python train.py --num_hidden_layers=8 --experts_per_token=1 --vocab_size=10398 --norm="rmsnorm" --tie_word_embeddings=false --learning_rate=0.00253 --beta2=0.99 --batch_tokens=131072 --max_seq_len=512 --dataset="wikipedia_en"
Below are experts of layer 4 (counted from 0) of a mixture-of-experts language model. Rows are named router (the router's row for the expert), up (a neuron's input weights, with its number), down (a neuron's output weights, with its number) and show model dimensions 0-191. Each number is 128 + 32 x the weight over its row's rms, rounded and kept within 0 to 255. Numbers have three digits each.
After each expert's rows: a language model's description of what the expert responds to. This comes from a sample of Wikipedia text that the model never trained on.

# expert 4
router:122193162114062141091137091141108075072128136131125094147144115173147082093146129075142139134140124170132170069129157189161148126117154156096143138101089106170166107162112125087118097136131131184155158077149157156163152071140117128177131061086110117133161116164129154106152190176090144173084088103155094109154173160165185167177152047101130172174191185139128138178140094108137138143115104095159106106103125198144102132080140136150170142123096101145169132076119101121138192112084068101085126165086109098173148134091104139108127080138097153153129182089100106143101086106110133128
up18:081210200143188123144141132108136117162143164090138100095144194061075128103132116107168072121110133120149060166127133120095108184077105180138142095144189113111140131097103107110102121108104090079107143171139103145119142124117130173091119118109150043140162167160116124146068151148093126079126144117164126146158134132112113164187108103190188083127111147116153111168155120095103118108112168120163137142111109160127159088122103134113125144122174080091084128099132132123139131108058131092158132178141186142110198128180115129132144116107139155162212122179121152109221097142155198138
down18:082121129090099038150133152143139108099147109106129153138085108131223147100189129137140107159125109154111144077121123122160076125159095147098154123100160075121140139093120119160172112116092157071124086147142106172143114129126085108146176055134142208178124129128183097102093142139052084081206115107147108152100131107172188115134107075121114117123110155138076134163161125077130136146139110129076178124131123112135129073114152136127103072102140093114132084137218095147167123069118164199146153103165110138142129125183110186125159163190125074151128129169122141140090135069154126131
up19:130155083085148145135150127164118141152145127118108116107084129115207123133178121099119076127159108139196087116127183090146082147083163111127123107115136138109100164056139138133111169093119095079137098153161084176152128182111137108078205144122141135132094127150143183146147097141121111110089159152172074111108112079100077115216111162103074131096093090122115104155086169101139119130118141132131123190171098089109115112153110100118082138085104203113067101094174106123169091118120111180132154175087150224132138105107098116066156135107103121128120084120101078098077116092175074147
down19:135134092136147129096121103215137157134147158082145139112127060142148118142091107117114115121139141137089146110120186128128158120101180119110101147157095114124120064150152063170090142137116183153125089100052085178156160161125144127130095084142100125114139093069131111151142142090141149116173170098202117094104106116126127166070176132161163115107147151129128102130111121091163134129133135126147158097091143184124105104157114136108142123085156119112140210135090148079170164147158111179146097113199129135122163203158145169123198092049022116107060142189094126132096160154129118173
up20:094106151144128144158083124112147145196135074159116113099173139158077082153176168107158147143157123130090154134118116085121162140201111087101066147165138158103102115119095085184169119062128063093107091118090118120160149136177095133120143133223120126134081152082137093214117078116168087080099126134118115155109148101156160042085092124131138075096173093129114088168105160121130107139080137091087196099178118092139130099129108141106162147094163134146153140150145120143119056161113149161148126137165148127133122038144108133113173154145126133141074114113089135193094122146154124111
down20:118119090093162081114106085109117074150104154092121115156122138091123075119158120167098065143119173086127133104106164139142118141132162172083091152079024107159150149119069125156181124063109124145121060142169122151199128126116127116131042143153080154146139119117072131091099126141129078092092182131141100177100118172152095144105129150181193120135148089120148112075160161083149137198165087144153108099153081141150098155164125132128079155169139108121138124153083166089153108131078175166138085154147123173171132111080130093096112167165084114101189122135114171151120128163172146111
up21:155153145143158143132096139120160129097173129096142159055093103172092130127119125151107046111100105111142116129136177037115112090115121097148163122107162094065137051108110176119098131134112126108124145095076120141101139196096139182103161143081149095098121180086098131112107130165073198108100217140156076081091108134125109076171101128116167161099102146165087180062155190154102143177110144142131161162169066089121099144128143099102173105086133087173072116143171122091131098175144164140130108143170119146101125126168141151139058151130124112095140134099129158110157083150146141122
down21:139129204123115124190123140097093139102131105144128098122158152114114136191136161082112123089066096145136184102180081123100091144139122089084136136130161092147102185074172162149090100154124084135166149162154131137132128124108150090132137123162103043081171139174202126168083075117103135202102108155120131098100124141140147152118130101148131157115160130153100145169099053116154135208083081077151082136169134120152108162103123145168192165121133171132068159082134123147159156105144130121160065137172147095144171120104166095134117099201152174070130099104149128099184137152159157115
up22:108094100137140107138080169137195126146094172108169168128114221127117095059111098138108111097150092102140135168119106070113143160177147161131126124153146121123123100108182148136118083176108127124078137171118108104154125093120151113080174122115156116145129201151117191079072134142057121099120095077115090131146104095112169142092087137173114111139123098098184140110056160136122161195118168098113193079172132114118162173087119117100110082100135173136106102157132116137093095149108124160154172150156135116047110114119090164118106153113210118105159107143081128071080194118092108153
down22:097116177103117135119116133118086174140139099094036110157140080175156156148107169138142143143151127158161116124113165142126150140181082170130074119136123142141066087132194105161152120145146177119076113150156132078081128069160143088163107137130097181130108157164139089109121125138120143158161109114149117101182118103085117192182093081111121199124111090135135099106104104125173149124145104143178174202128068135097142190154136134125092138141119146186132114107119125152156145162101151083110105104129161161127134106165131165071050110179090101205121132213154133077084163139149107186
What it handles: Middle digits of years after 1 (1998, 1985, 1896) plus odd letter fragments inside surnames and model codes.

# expert 27
router:071077160163107161128121095121179167099144076166122128125091106083144148106159136190164077103158123085112168122094104098106152082132167087171102086135140134118167092115138085080078154162100180139175115135109109145096120117143138171157098111154113130132114085157143133082108121168151170106144101177099136101123073127105143111169128107200121103157092095159114110132079177150119113113130170093071072079128163166101152089135091109166200059180154184077102136144160152078090065142185128094116157135125143105135137100179085117160144142101149141120159057148145117100106152167186166096
up14:104160128109146180062104138149120158106168133157105119100114107142162105102074155087153133186112177102157187145166128095122112184092169180133121119174151169135126060162114179106151133090144062108158118124146142148115077147105129156157183120075125093191087130151130112176149130093085093133130122154122064159156148182097122128112125163159140105072173171160181118128150100135071184148132135092150084161125090112136130137109167179141142091114127120128181118023181124175149151128131120161141106104135143126098143204113121147082109140141136074172114056082091114172101150164112165097
down14:103187165143193124127150165089109154122100121136106139134091103097062129141131127158071218149119125121110174137071129153124118127111139089112143044117143119088100190150146144096133124156172140121119169117147115156119143084097112098149166206154110108084135158167133154159190085148173088070098157111197166149202149172134150130124118124149129170171134054167156099132210129070114171184179098120178115136082090143132153091107083165155153121093174130119128159128144130079167148097140146108125139071112143128177166140155104117157140121130136125097126123125160086188141120107188101105
up15:104147168121145105145160163188116072155107185128134066175136122087176150134135037125183093178146100122063173151132165180144199168171161147159108139138148143103126107090153134148125155074126161136121093120092114169096062149078150147177058144161087140067104116118114108136161121114100136111130215118115134094114129082137134186098125109123120168109130133134138104124116107110116130129090117135122178163112120118116176089159163130131107210161095142122106124063189088130099120103125166110099091125111101115087169133118159136090208142150150167136121169176133117114152114099162041107
down15:078096119082095149125159083097132165071167101138184099137147132100132093151143168072122104071118117111148120101125065071156149099064105172141095147124131101128134127098136131139121148094104104147192145139130158114150120128141074083093116096103163149145118118114142209087110141146103115111117091178133150169097198110106165139160183136147172122067111130150160178138107145147077145149177155072133084159208146133105106173051150123134105156105108095131135128202103116144142173203093160158112188106079089090073132172054166128146088104117123138120158101144168133101125148146087133158
up16:157106124162128086105114101136140104190131081099085104168158170135079148147154152110107157168139125135073153141115084089123089145113133175120110130210139167089118205133059091156133159123113125132140179119120067211160146122125091180160190138166184161132159137140121120081191156111126133168150086142109139145132187107174052085144120147113107195103130129145118120150145090083178118107150120133152091152113131099138185090052137126106104109121172143133176149076111149157117174105122168115124130201095155170110140085169137098162089124098106120199135105081122162122092133121149166159
down16:132150126125132186090099127115120105165079115092155102114092134143129115190117141147136091158151143133066099154172092194121159104161117097068129098188124174171149090033111145113137136115069118121140174070130173109183094144143192120155098108145116118128196131142115162196136141136165132150163142116111102135094113127154178146135150152047162111107129103132206128131138133139149157123106070134151128062151058168083101178121125138054158117074155114118174150188168102114121067136135135109098106155138079129123092088105148125169120123110107189067123134204148127143133145143124163125
up17:164123072128142107093112141092147093149080156132128126148159123148120161198177109086180170195088169135070111151097108151101068105052149127128115143076160118110096127121120104165105108139106084128104113181080152064100132091178103130158186132094111172170169128177232095165159148072129088121140149180113136112190151158132129123103133113142155126104165155109178131108143115146047174128151114093135120146133052091187145051140120116073140122128146115118097095150094100164118113157140168126125162122164120123141135107156163154139075130186123111145182089128103134139124079080113125154
down17:108079132173116096075138175120135105095139139147128158113129161182131117131138166142125084094112099126135158147095151138095168074169158145110137127094179205053168150136117165166131089097180120166097178164111190119147102126172125151142140096147130057126079147114114150105107202078084133152169142099124174161151111128095109107130113116118157118105190128087186153095103122138101133147068147120168104152113171132211168147124118138147128163145188141188112125161049142094133091088156153128180181157108099164117112129070144097164142124128127130172152072174061126125160168064134115141
up18:130087105075121127131134113186130119144086096081105115151156143118151112154155086096119152071148160076073159109092156062089134150123095134156133178111199157116142172152146084144102128131103070115122087136116083149175127164089112151127122134148170108149153119155125143113187126138158141124093127137099111071116185120113066090120107162095074142115180118083130065115088160130170244201091119144133111172097157142147095094104094141135074141109168181115145188101108130127141127106147136108124130123079085155100162065144134116106065100094118137139131160122053046154151142100129091122
down18:115081123058086164138136216123127169124128141173152154146127151160112092093121182143095097139129108106055085164103191162086108091110175072196067072111162129121144137156131162114136147138198110150132088113116144092075109118132185159146081137155180128125090103072131112149106093104147124125169172066151120155165130190097146143153120130090059229155108122148160167168118126151154157122142125156166171148144143111129096145124178127120155153146138111120143132130145187142127089144172134113126092134157139187116112132075132138160204135140062149172162107166125080157089134145111118116
What it handles: Prepositions like of, for, with, against, and quantifiers such as all, several, some, two, before a noun phrase.

# expert 16
router:075107122074162172163111124107168080127117115146165116089116093099163120164129150209144119160090124147140174157165076126154153078136134173151119142159137103117122158124162163137153173178161118099182078138149065214086119160133190102160118147069165106125071104080103101140120175177162068129119098150108166141120129082113074137137106134113101111166118106113113074061154140124156127097159144142106108071148142135126158134126174094152088176120132152193154156099151138129130146160124095239110072100092151188108105125150087085099141084146128116065117130137126108084119114167115155129
up2:177104118138154084153188043157103183103093119069037174120109152175207130121123149149131181164163076170208125144146150100143099129128142146161122095159094177068112109109130097150126143111166189108186143078056120175141109082117069103110113154148124124188120101162110168114100156144107081076159151165123107163138129131150130165149114118142130099064137112188135095122129200117114129126108146118112152127149138109143112076122153151137181113121088155148133134082156132183139142113113103134116107180088132139094183106152179104138212137112163065128121139154124120103134152091132110135
down2:115103126065106101140151138115125122128119169088162120165133103159157079115182154092108161122140118087115137200128152163126191117149107117094099130154081219142081112123131132181094109071170136163133131111169133102136111140138084121181099121148135163128088164158105134159162111140161074117162105162090105081130130121150156090117085152065124122070183119189167112106154104137102152061093101104135059207089174065115113127120161123109164143125141133113085132097156133120149164161102131095211138089172117127159092076106107130159155178215094129163185137086121151135089110170105142123
up3:120134137131121114155084146145155132226160173091123152085093175155174160106145149193096178148084132135111187166151171154125170154147145142201133098081102144110116113028116192152172108130151080098129132153113106159191149127135097137053163146163128107122190128083095125110144089074067069115136115133091184185152144073057120146136102194155148157106145085113131144115085126102151116110044137110120161117137138137168105168101153173120081131158098117133138080161169142101135132096092138138148115136140102102108154094151103125148104116165165084144129135135160158150122154081113112154
down3:147138096132146062061093135156112167130120167164130145121151148129204083060171158136149176082138122132200125177193135123132113128131072108104154082140130142125149069082107127123107103088137124056177160166149135175177102137122158083082157127132099137113162114143091153139172138120173082147101145128113083104139123102163145119116137211181121093128141128139124129151138115155148105106171104087115092132068136137157118142110065111061144162099066108089163108118166110134122158101199157096232106077122106108163138119127138143138129162139074171158083129141088097184116112109150075135
up4:119101113220205156159138137114126183168128150128084164160126133146164150143127160151062098090130097126176131119139101137167097155091151128139089065108115140158114140089145204134166140142118099138155124163106137055151112088129129136109100169137178118130194144063102140164097117132103164114098159128163144102143154157112116159048121181138167167079125139137156101172047136166098171148113100114073115088095130107174165182174150128125097105177107138161117106160143164109147101150194143157162074117100094079154107101154129125139135156096134145088124130135097090042146057086107134141
down4:133167133135128168115122128165149075082148050132108105103192081110137130089100120134107158108137082107175146093128143151173193068079120165107120182133142139056116065209163146116128077150159164186146146074120093121082145145146123136159147034137060174115125160120149118105151145114098086122203137121117135129153143156127160129101150153120170156152131130107219165129073127078071110116107129144142127182176143114104130103120140119163112125215116117147129077116081145129166091118077128126124111135110113114107156179122157170190149100105152147139145112154162135096118166128067151155
up5:096158174114164110108143127106096116107116136133066116128098104140165088105093094112164108165098124097141126097142079092147115179088078157183106134173121181122127130138064186148141203137107093097164162205140081161174130167120110187135093102120088122075125113027117081095072147065127104123129115144123109166139097168059114165116094117173146119088118150146162136135060086124108143096090158139126171103087134064119100128117145135140103103148132120178124110139084124127080083103123061172123139085097159102097153156192117099134150138128091127185160171159119154077128141161093149156
down5:107159152150133109151104094117124084093101102119115176143175103061084142091141081140088110140145072122187132111138151113141139128157110097154152134162157185137107111128120177109092123150207153116147146148135103089105101173139219142172131211139078151141152144113097177155082144105181109092204128176127169108115128156132116153131103125190130097167120097164145113139141089192112145121172118166145105116121145127127255118108127111171133144094102127163124143124088119113120131146111080136117115153098126150084159091186166124177131064157143128097114059172128135118194076119125141142
up6:130106121099140152171178163132135150120150102099101166098162192160106154108124102168088147122158088145089140122100128122090128149150108105149079091106110150109176084100159104108117155153175129129133144127167134109042151151139153079170109073134157139121167138110097154207128081148124179114155170144127091164171150114129168209190084148143145142102159079115151181085091155125126056146069139077079158107090083159174116131199106126136161061106141143128137112136146136134095106143094112182140151132138176182065129126150091160121219143108131152175088124164116143174140169157111108169
down6:119079108066125093141141191136124133109127158137103138080109107122150142144122216168131127146132166143131185119081193176062029126112171121101081064114113163109149101097143109108165159113171102217128138069133148128106135075124133077166127105121105085131162107158132138146119139160085069118130136138135170141196207117152111103144187065170090076184124123111134124136161169176109132136196088126108143122097155112131188126135166156127146149127054106079168138150171093122094090178148141111157103134079133162123118127124125137125114185117112110136104108158112151127123085129113080108
What it handles: Word starts and name fragments in biographies and sports careers, like Hathaway, Early life, athlete, band, board, team.

# expert 29
router:121191163108063143088139090141105077071128142133124091148146116171148081092146132076139143134136126172133171069129155186161151128117151160096141136100090104170168104163115124090120096135132130182155162079150156158162150070141117129178130061088112118132160117163129157104151189178088141175083092101155093111154174158162184167171151046103132173173187186138126136179140090109135140143113103096160105108101125201142101128078141135151171143123094101143169135075119100122138192112084073100084126166089111099173149135090105141109127080136097157153127181090102110140102086105110137131
up11:148157054076149149178099130164151134128154135077118186075142088101144164089122093088096144086142161165111132165115110117111141066073097147135148167143149112093072230145083136102125120106157162093132107157104138123076082090119047177126170138175147124148103169088113124184159127141155110122117122139173134157134132140147114184169105127180148129088094090168154101157134132070102118182121164149117131139107137154140156114171123125116140083132123080119110152134128136197129089153170126113101129156087105191048144138125135231175113144115105140094162112113113123124199073136136152163
down11:123101140127134114159131110132132173147090149079129117128063111204141125150130144162103092101070119172135136107176172149130099110148178137108142149171155100103124153176110104136090126129168062118133132075190092197169187111084123101063144128131141138161123158169165152150080123195147114086173118145148137133178110199154141106176103151144186138096061130141078140151159048088117135158148119105188105084147143193162062160074127139162088147086115142173126041088116144141099150164085108099063091112161094125127097096161133138138135135153129143133152137152137085149159146117145121128
up12:143163134103146120145151094183144169089147094146163167118085129126151169104138147116089155117121144118166110189112131056095089173084082090189140194174167132121065133076116128133179147131085145102169136160126151109101153127146109129173167163123056140202121047107185185154182090125106062087146181159144137140119135132103065131165104141143111120131079112127068130113121155089124154157155183133098174085109121144130134146154099122097109071124129119109103167096082105156111110179146129098131105138063107146108147097125128171168161114105112131130080134147142141154162176116167222155
down12:115138148142136149149106100111163147170128120145153171132145146132102094150083185096148106109098155115112142145087090138151072118123168179137075165064124152137089126114162084108132044130096085157131164114138151158121136061160131133097127105122186082140073079104138191157094140134157070114136114142166121165145135197107105105124091183218193145133083107074150174168123123186147115073120202130083193139216164120129130158100124145141138117161140180116088086155127128158138165141115102123137131141161161089128152128137118069109159130163106124098111115109068156208101132142158094111
up13:110147118106169073111116212135129147125175136119106097081120111124135073157141135135153147113094168165036128178178067086132088107096121098132062134103097142112121131083128099150106094100158132089125121153129139075127105167118180089179098097156142205106142124140119167159089155064139108124135121155137145100117086116133174185204069109139099096127144056108134182076137160092086085122128154156150163062124178086154176128139121117120110173105147104162145064144166104082134112111146155143140128129157118188122081129188136141147107180097152162110134134172151117096116104155066090149
down13:138117111102108076159149136129184144081088142137132134121096138116100153177136136105185100159126096135061133165082086127124118096173115101096087148133193134111110111126069113112176122083162147110132106117162152132116067082149127133135138148161132106131150112099124117202110123141141182164108163108094120123116149163104083200161052149115143140162148072146113162073125183199155091085195139155178068116178130195153175068156139171165116126105141164160100122116106075126151133054124198124119111142113095147112153114179082122129120133095145163156133156131164108199111164196112139151
up14:168129115165155150142076157115178147149098070171161133105153068125087129080143079123160116178068184158120083148158154105086127145129092117142100176151130186132110132112125215160169105114112127088162139107089153109157098113137130105102166099167157105216120152144110128088082080066111145103123185142100166181055130147111088132149094173117066120139049121106087097179113181126138168155129210117095107141127106091158110127153080074111133164131122150148142151114122132096120103108122149125128146111114144126108123138149129130147144130095166132075107088141126171112213167150163123052
down14:145139118119155136160109063186105163180134083147130127157135092103141173140079030141141132169095109176164130158118174126099155151080125117162073137108085121049121120125119075156130087117151091150068070127148102144129137145230091058067134103178159120097114104136042158088127088112153082135158172083101129142080100110073098150140153109123114099132133143108166080187089152122128119157091189153107123109093080145137110142155113135153142130089127140122168095095164114122123103098127158130110129144122105099170140113124123089118124157148171167103124100163120086158193182137178091164
up15:052068112121177086158217178182176166122108124083120108153090167145127197121086159091193148107162102063146095146117071119117130170146164121187082104120163094098097147086093156163127128165136114115136146146076114133136113119085098163137131151133157154177152115139187099127189115143092124091116131100167146180120162110111114178084087126133120132153091069103086193158131127134121163122158127115123110075111144115119127088131154118154115056139125146134052103180121126145091143084153146146137174113153131159086071072165122115117094160138124065134146095142137113110074173129148147078
down15:122111096127113060102154123149130160141152091108054145177119140156156209103127158127141107091099122130079099143135097086130135087156149115152100183127191150122195146155074176062156152100137111112135092145128053107078171149066089185076123084128099108113165168134157092162151123138085159065114111155159093161150173173138157158120146124158148158125130103165061115125156164096127135114195123187156112079140141130146170139184101185123103118095142116161091082151108151107127133102113146164165096146123159103108094127158166095150110111201100063114134128123158098060105103125091094122
What it handles: Inner pieces of surnames, such as Saguisag and Kotzebue, digits in sports scores and years, and adverbs like generally, immediately.

# expert 30
router:112072075114110098158092141110143139164086085156116122053141102107060110127071102123152119127113081094120147104156099082172178126183105074151130124154179150156111119105138125165129122088078123127132162217092149098040092112120131113108169146191131153171180140125103128085089088148121139093162158133117160127098140096166142127091120085111108124134135136124094195113092129113152081193159071113108111163143078094084118110109130154161098164174136131117118084146129114121131117123104169116172163166175151102144204067125167120169105107152097170143148164149145154163126075214104139167
up1:098127121097133119089154106090137149096149058171166079118145112145139075151105152118109146140153151154130149101160152168155089140112130128155109113196105146088196075109114166154133139136089156099170040151149131098130192153134125142143138149103166074053114117098140070157113103131140108196100126096110105094108092118110128180069108128142186051111134076077137144159144162172152126199139160135132116129125100140146210111138147131099130075117127118184182119159115092158109154108187166186117110132123117190081112142130150125100178151150129077076140134159165126159078165197106129148
down1:044123095167134125115123082050077147142136107139168127148105159080162081162145155118123168126111125110104116117193185165116149073102128147126156115115111115127076119074135161106133082091110140134213086159165111166172136116125116122184134125101128143098106169137094084119183147103117156104108129143100126105065179062153114184061119185152118114082116120135139129096088130183098072116117128123118096105091123136173185108119093149130169096095130141101114140128113168147088138099088168083161026071124116136146132112145132141051154204161148106088153125131131156131132137076088149157
up2:133122152121121122154172161127090158127163112196102154128086126162117135089091141162125136151148074102141110110092083159091136153121174118103093171174121130131140076045221125153142206076133157109066110129122159205187171119131140170134098155063123118068107131147125074112117206122129179118111152115107158093191184091102134172151095117155128095113152125083149076167139155152096132095136182069067158122106111125134164131171146105091094160121142104139168109116142113186093102169162141122156095144113147128133126120152153110098122149147098129134135131104200094176159112161143195095
down2:153123135104105125106140158104085053193133124142174171116174137138109074095131157117121106096132030121147101107145102141174119088071103096149097151136139125106096105159151179092135077092163148086187119097085148107140140127130103137101123068111161161077157121128097091118148099092159169147190087117141102135092088128107160185106144114072112207162124165127120129123114080126168089167169122095107078168178156190094108163155110112145133153067130149099097134167129142156083129088144092131107067087141116110110147102152156124090155166077139112112068142131078167146095106119070194166
up3:128112145123154096178159156128103141151134172075070125141112163083224201135068128068145094113134112136161076122140154145118163141128149115159045093107119203160150137156108187155175122140164143105160122132123142129118141121065092169131156158113100132140087151056134095131138025095113097091165158120121112121123106164128130148151105128129131087140098099208153094120139090128138144138146155138116142110159084147070138139147118175107139149212080148122117162128073116100109131112075140119147100073094138131138153142152152111082129119157162211127164121126200172141139132206154148121
down3:123158141169082140118162112111138160188124117125146160107125086167121075092133115105195135142155127147109095140136079170093126133147097178068160073119130151119107128106145162163121097154111125176175126185157091136092104106141087095159110110176139166171120070113186073115178159124108118148171178113180123186193158170120112148106135100136161121092093105096137175135172124139115081115186140104108161153097100157085155137048136126067092116114103128112116153088089126150150112091125098106144112225124123134094137139154094140090172134128057058174136084088075128177094160125159153089
up4:113081154199134141112156082183098130121104109156177127118023131135105147119131140134178165138189188125166142099115133099050126100118079164107124112090180089136099144069095155102119179132128150104116148140076120121077126105095098130165164137132182111090168113117123119103231124118168113145120110156113147077151117116132075154123100119135154153121157096117098135085111152185105142155159131129205143091188124166163130089058107117105130181165190139090166142120156135150160093157118160180133159144162152190105086102117132144149113092155112119099136113126136077103157170189154137075
down4:161112129112115142167101201130155080108141178115122149173106145129104147091143149168085135090078080121112091117163127176072166152130122085163085163205074181160128124138137117115166141132128172051098140078089167176149093135140156105162123142122136145118117121122171114145159128131162129067144103103154162109136142116128186128115105146162112113140112155198149126112114049214085157087079100092150117120077090107118134142162146092122185092104114091119134104172175107124099162118107073100135152090111166133160065136121093152110181120131092108110096112121085186186106141061105201137
up5:114112086154126098104118173136138156074108130158113132171118169178108099071144137142120115088097153130149091133073105134117119146097176115151134070161064123135113133136110124171167132141107137103169134101099122152115146146145143144148090116086143085111111125125113116116175086104159074104113074058178104090073137109211175130055093147118095149078132196098086126103114181046104144154114113127166202151128133095152117078105103145095107075162123172148133105158084158073118148126084180121078106133095071117140130130167052132077101154084123148112063131181136152111091111128143161183
down5:131082128071138119106083087120110117174080128105138096148067135141133164198111116131138157108148133133110132180198120148137145136182137111113137145125112090109094147125161132130124198133137091088089133085133120112153109150076183125152077128203157142118092110148103139169145073149127167084090102070157078075066185151109148143102147094163045165100079154145105081137120153145126152133167139096130097124144113136131120198158150194106083103158131105122087137146179108088141097181110104121055128112121117138089141164143132186118091148175160147115173128178072175091139127192123113063
What it handles: Adjective suffixes al, ic, ical, ary in political and social wording, e.g. feud'al', political, Liberal, Catholic.

# expert 10
router:100132141131131122125105127119199110085142152109189106153131168120077088116183129119158112087113160158135058138131136164090150109114133116153112025111135146117132079151161179163118143095158136129162109160185172094175086128171138112121167128143106094142172098136134149112115111095123096100189086110146172131162086071172105080116133159106115153104065161194042162132061172147101121156145160118075146174099130120178166070134095177151110111125157136134151083103077100124150076096129126175152171077160119168078111130129167128144145099139130080117126077115157157073141141072170140120
up15:118159118135130137144119119174144182178144131152161171097165166108122157053144134108126080137137121152125134142038111119075106069103134125111121139153155192159102133094177113156095140229154125119141103172118147138141106201088147163192139117185130108147176109069182115182155153142173145118132131129086123118167146141164172092160113102190126105137133122120151178074126150118159119135142156148118116086161112147133133134105099188177083150209109167125146117152126103135127095127149145151094165143174178177131155148133117113156198122193130109148104117159090162091156204191168095109
down15:144107154100048140153127142176149120131066144133072144119155094119109141122177110106131193186127117082117146094145147162220156114137105092127066138090090086167137146139123089136170125154116099161144124128109168120101134136158102149146109130125193209098119066141138153120103070178144129138114180109136176129085110137111164152112255147094112142155113146164194142086084154162137119115108070160174145141120093123096092111184137123119146153159105132096148121132134115144144178137136130177124159129111106136188129095130061137131134121145083100163135147094161136128136110132114160136
up16:106142117132141155143098120124149148130101112176119122103135109153125151107174115162080184167115113152106165126110077118173143140114160154195074109111120136074109086097116117152140113147091177114127108143116131174156106124105101132120111149197161127136124161172159163122096127149217118149154184107191055160136109105131184140127122222189183145159088059091129146152114095135186130153169081149142098112115089105146121081152127102123132129110152092094109076168196144151180146105158104136180084110168117050161091156176128110123066124108158145080150135101104051101145112091104169112
down16:134171151118154115145125108128130080163098092158174161107135135101198089140081121199105159117128132151188121145157112144132165130053176175139112135185065113092170081164117078115148150098154106109138092104169113167139128140118116125128158150121142092100094098131070189126108095100187106160130107085159110145157203168149110078114083169115125085172107140128121165145116144116138061169133112156185118152176178135194130145098153051075107127169163146110149130080080081140161145118132077141134055082136114134168167167117134104162110081150180189146145118096141130135149134141134117072
up17:094146154043142099136161136124124183111127121086171076093124164130146134109123150099147125127147114095148149095108049117135112133109092164127063111131135183128103148119046089151146164133096110106129156140054141097069150119113021203121127110094117145060105161158115113086134067116179158114114133125147169074125163111119101126085114137107129156072132145100139136122178093138110121080089143087122165072162107073132133159175125131079181138161193096135068103098103116120122119146116147081112083131157162162096210168139118161158124136182111167119120114134073107126121092135103154145
down17:123151107062157127167147125109130114095078140122120060136212104129064112175160066158120121102155106134119178085104086136149166134157156109129139147124084058148158178104169144094135083078151075086080096102149117127175133158126064145152112151149150128153178180139103146084099158108121115076096140122140157106119155100155092118064082168104118165148134071097105174108190167116088178149057139150157118084144126159118175134111137112099139182119193115118146098143140169127130172127116167117126083134102114117131035137127145169144095153169125105143066110125129154079182078143107112140
up18:177069062091158077137151156152143189131111177146163139152079159165091089111154135125125093108138123108104136119073126129092081171137125133181161126059167145118078072129146093096152129123149117091092151139093113129142110082147157093187093141148133069146133110138155109138137129079179176121170149083138179075121182142186089155140083135169165153132138152081143112090149153097145137134161121086131134117085138148146089101146093109115147145050178122136128104189122157074129088120095154165179145069114191126139152117158133091103107147078121132089131084139150092123091204147049095155
down18:136122123139115086109135150101188153109142076137168075123110138151129121066174128142152121074196116099126158025112170125155091094136154120163182081083146109113167118157089068073123144099152067201108101101111137110180115112118118119091085177119152054084120121114129110099082090069125137148090146134135162112158142127162150168113194102147177166146151110143114125127170141122130132099155120056153134123124139183121164130079119181105154137120161141145142111202079132132121173120136084172106128045135157088169125120093117113099089116062145126120163107137101110145129191127100159073
up19:153109098064127149179116130125110211101086154158116126114075124140059093093154117155089113133209119086158086091108171111115113116180119116088149092122126141139152078143102074120120129109118125098125074170098183175123153093096138152118119115114104172167109116168154136115076083136166090098137134141103166116131119205179190130050113137140191148099104145136135109115095118133125117088128130070103085077139092144149172159091191143109196112189133086147110081176140144171145140117120104107139147129113134157139083159136241139104116170155094154109137115136117105121084154183160116152
down19:144124120084070176169070129117056182088101130096115124132138140089088113163114135075124154099146116131096117101166119131106138210151127114125130140098107168190145122075102098070138134140130142098147159145093166115119151161120117157168152112138078165106169098092141143145126131137120155147130095150096172122132094117152074148133153169160127083086141121170099117127100172188122110089180110097098042089157131110125109170218066093147116185082168141048139173171095157137118122167134133131201158154159100170178183132161109060068110148111145125109172142121138102153106154157131111157
What it handles: Prepositions after verbs like based, located, held, released, such as in, on, at, into, between, plus the piece op in Aeropark.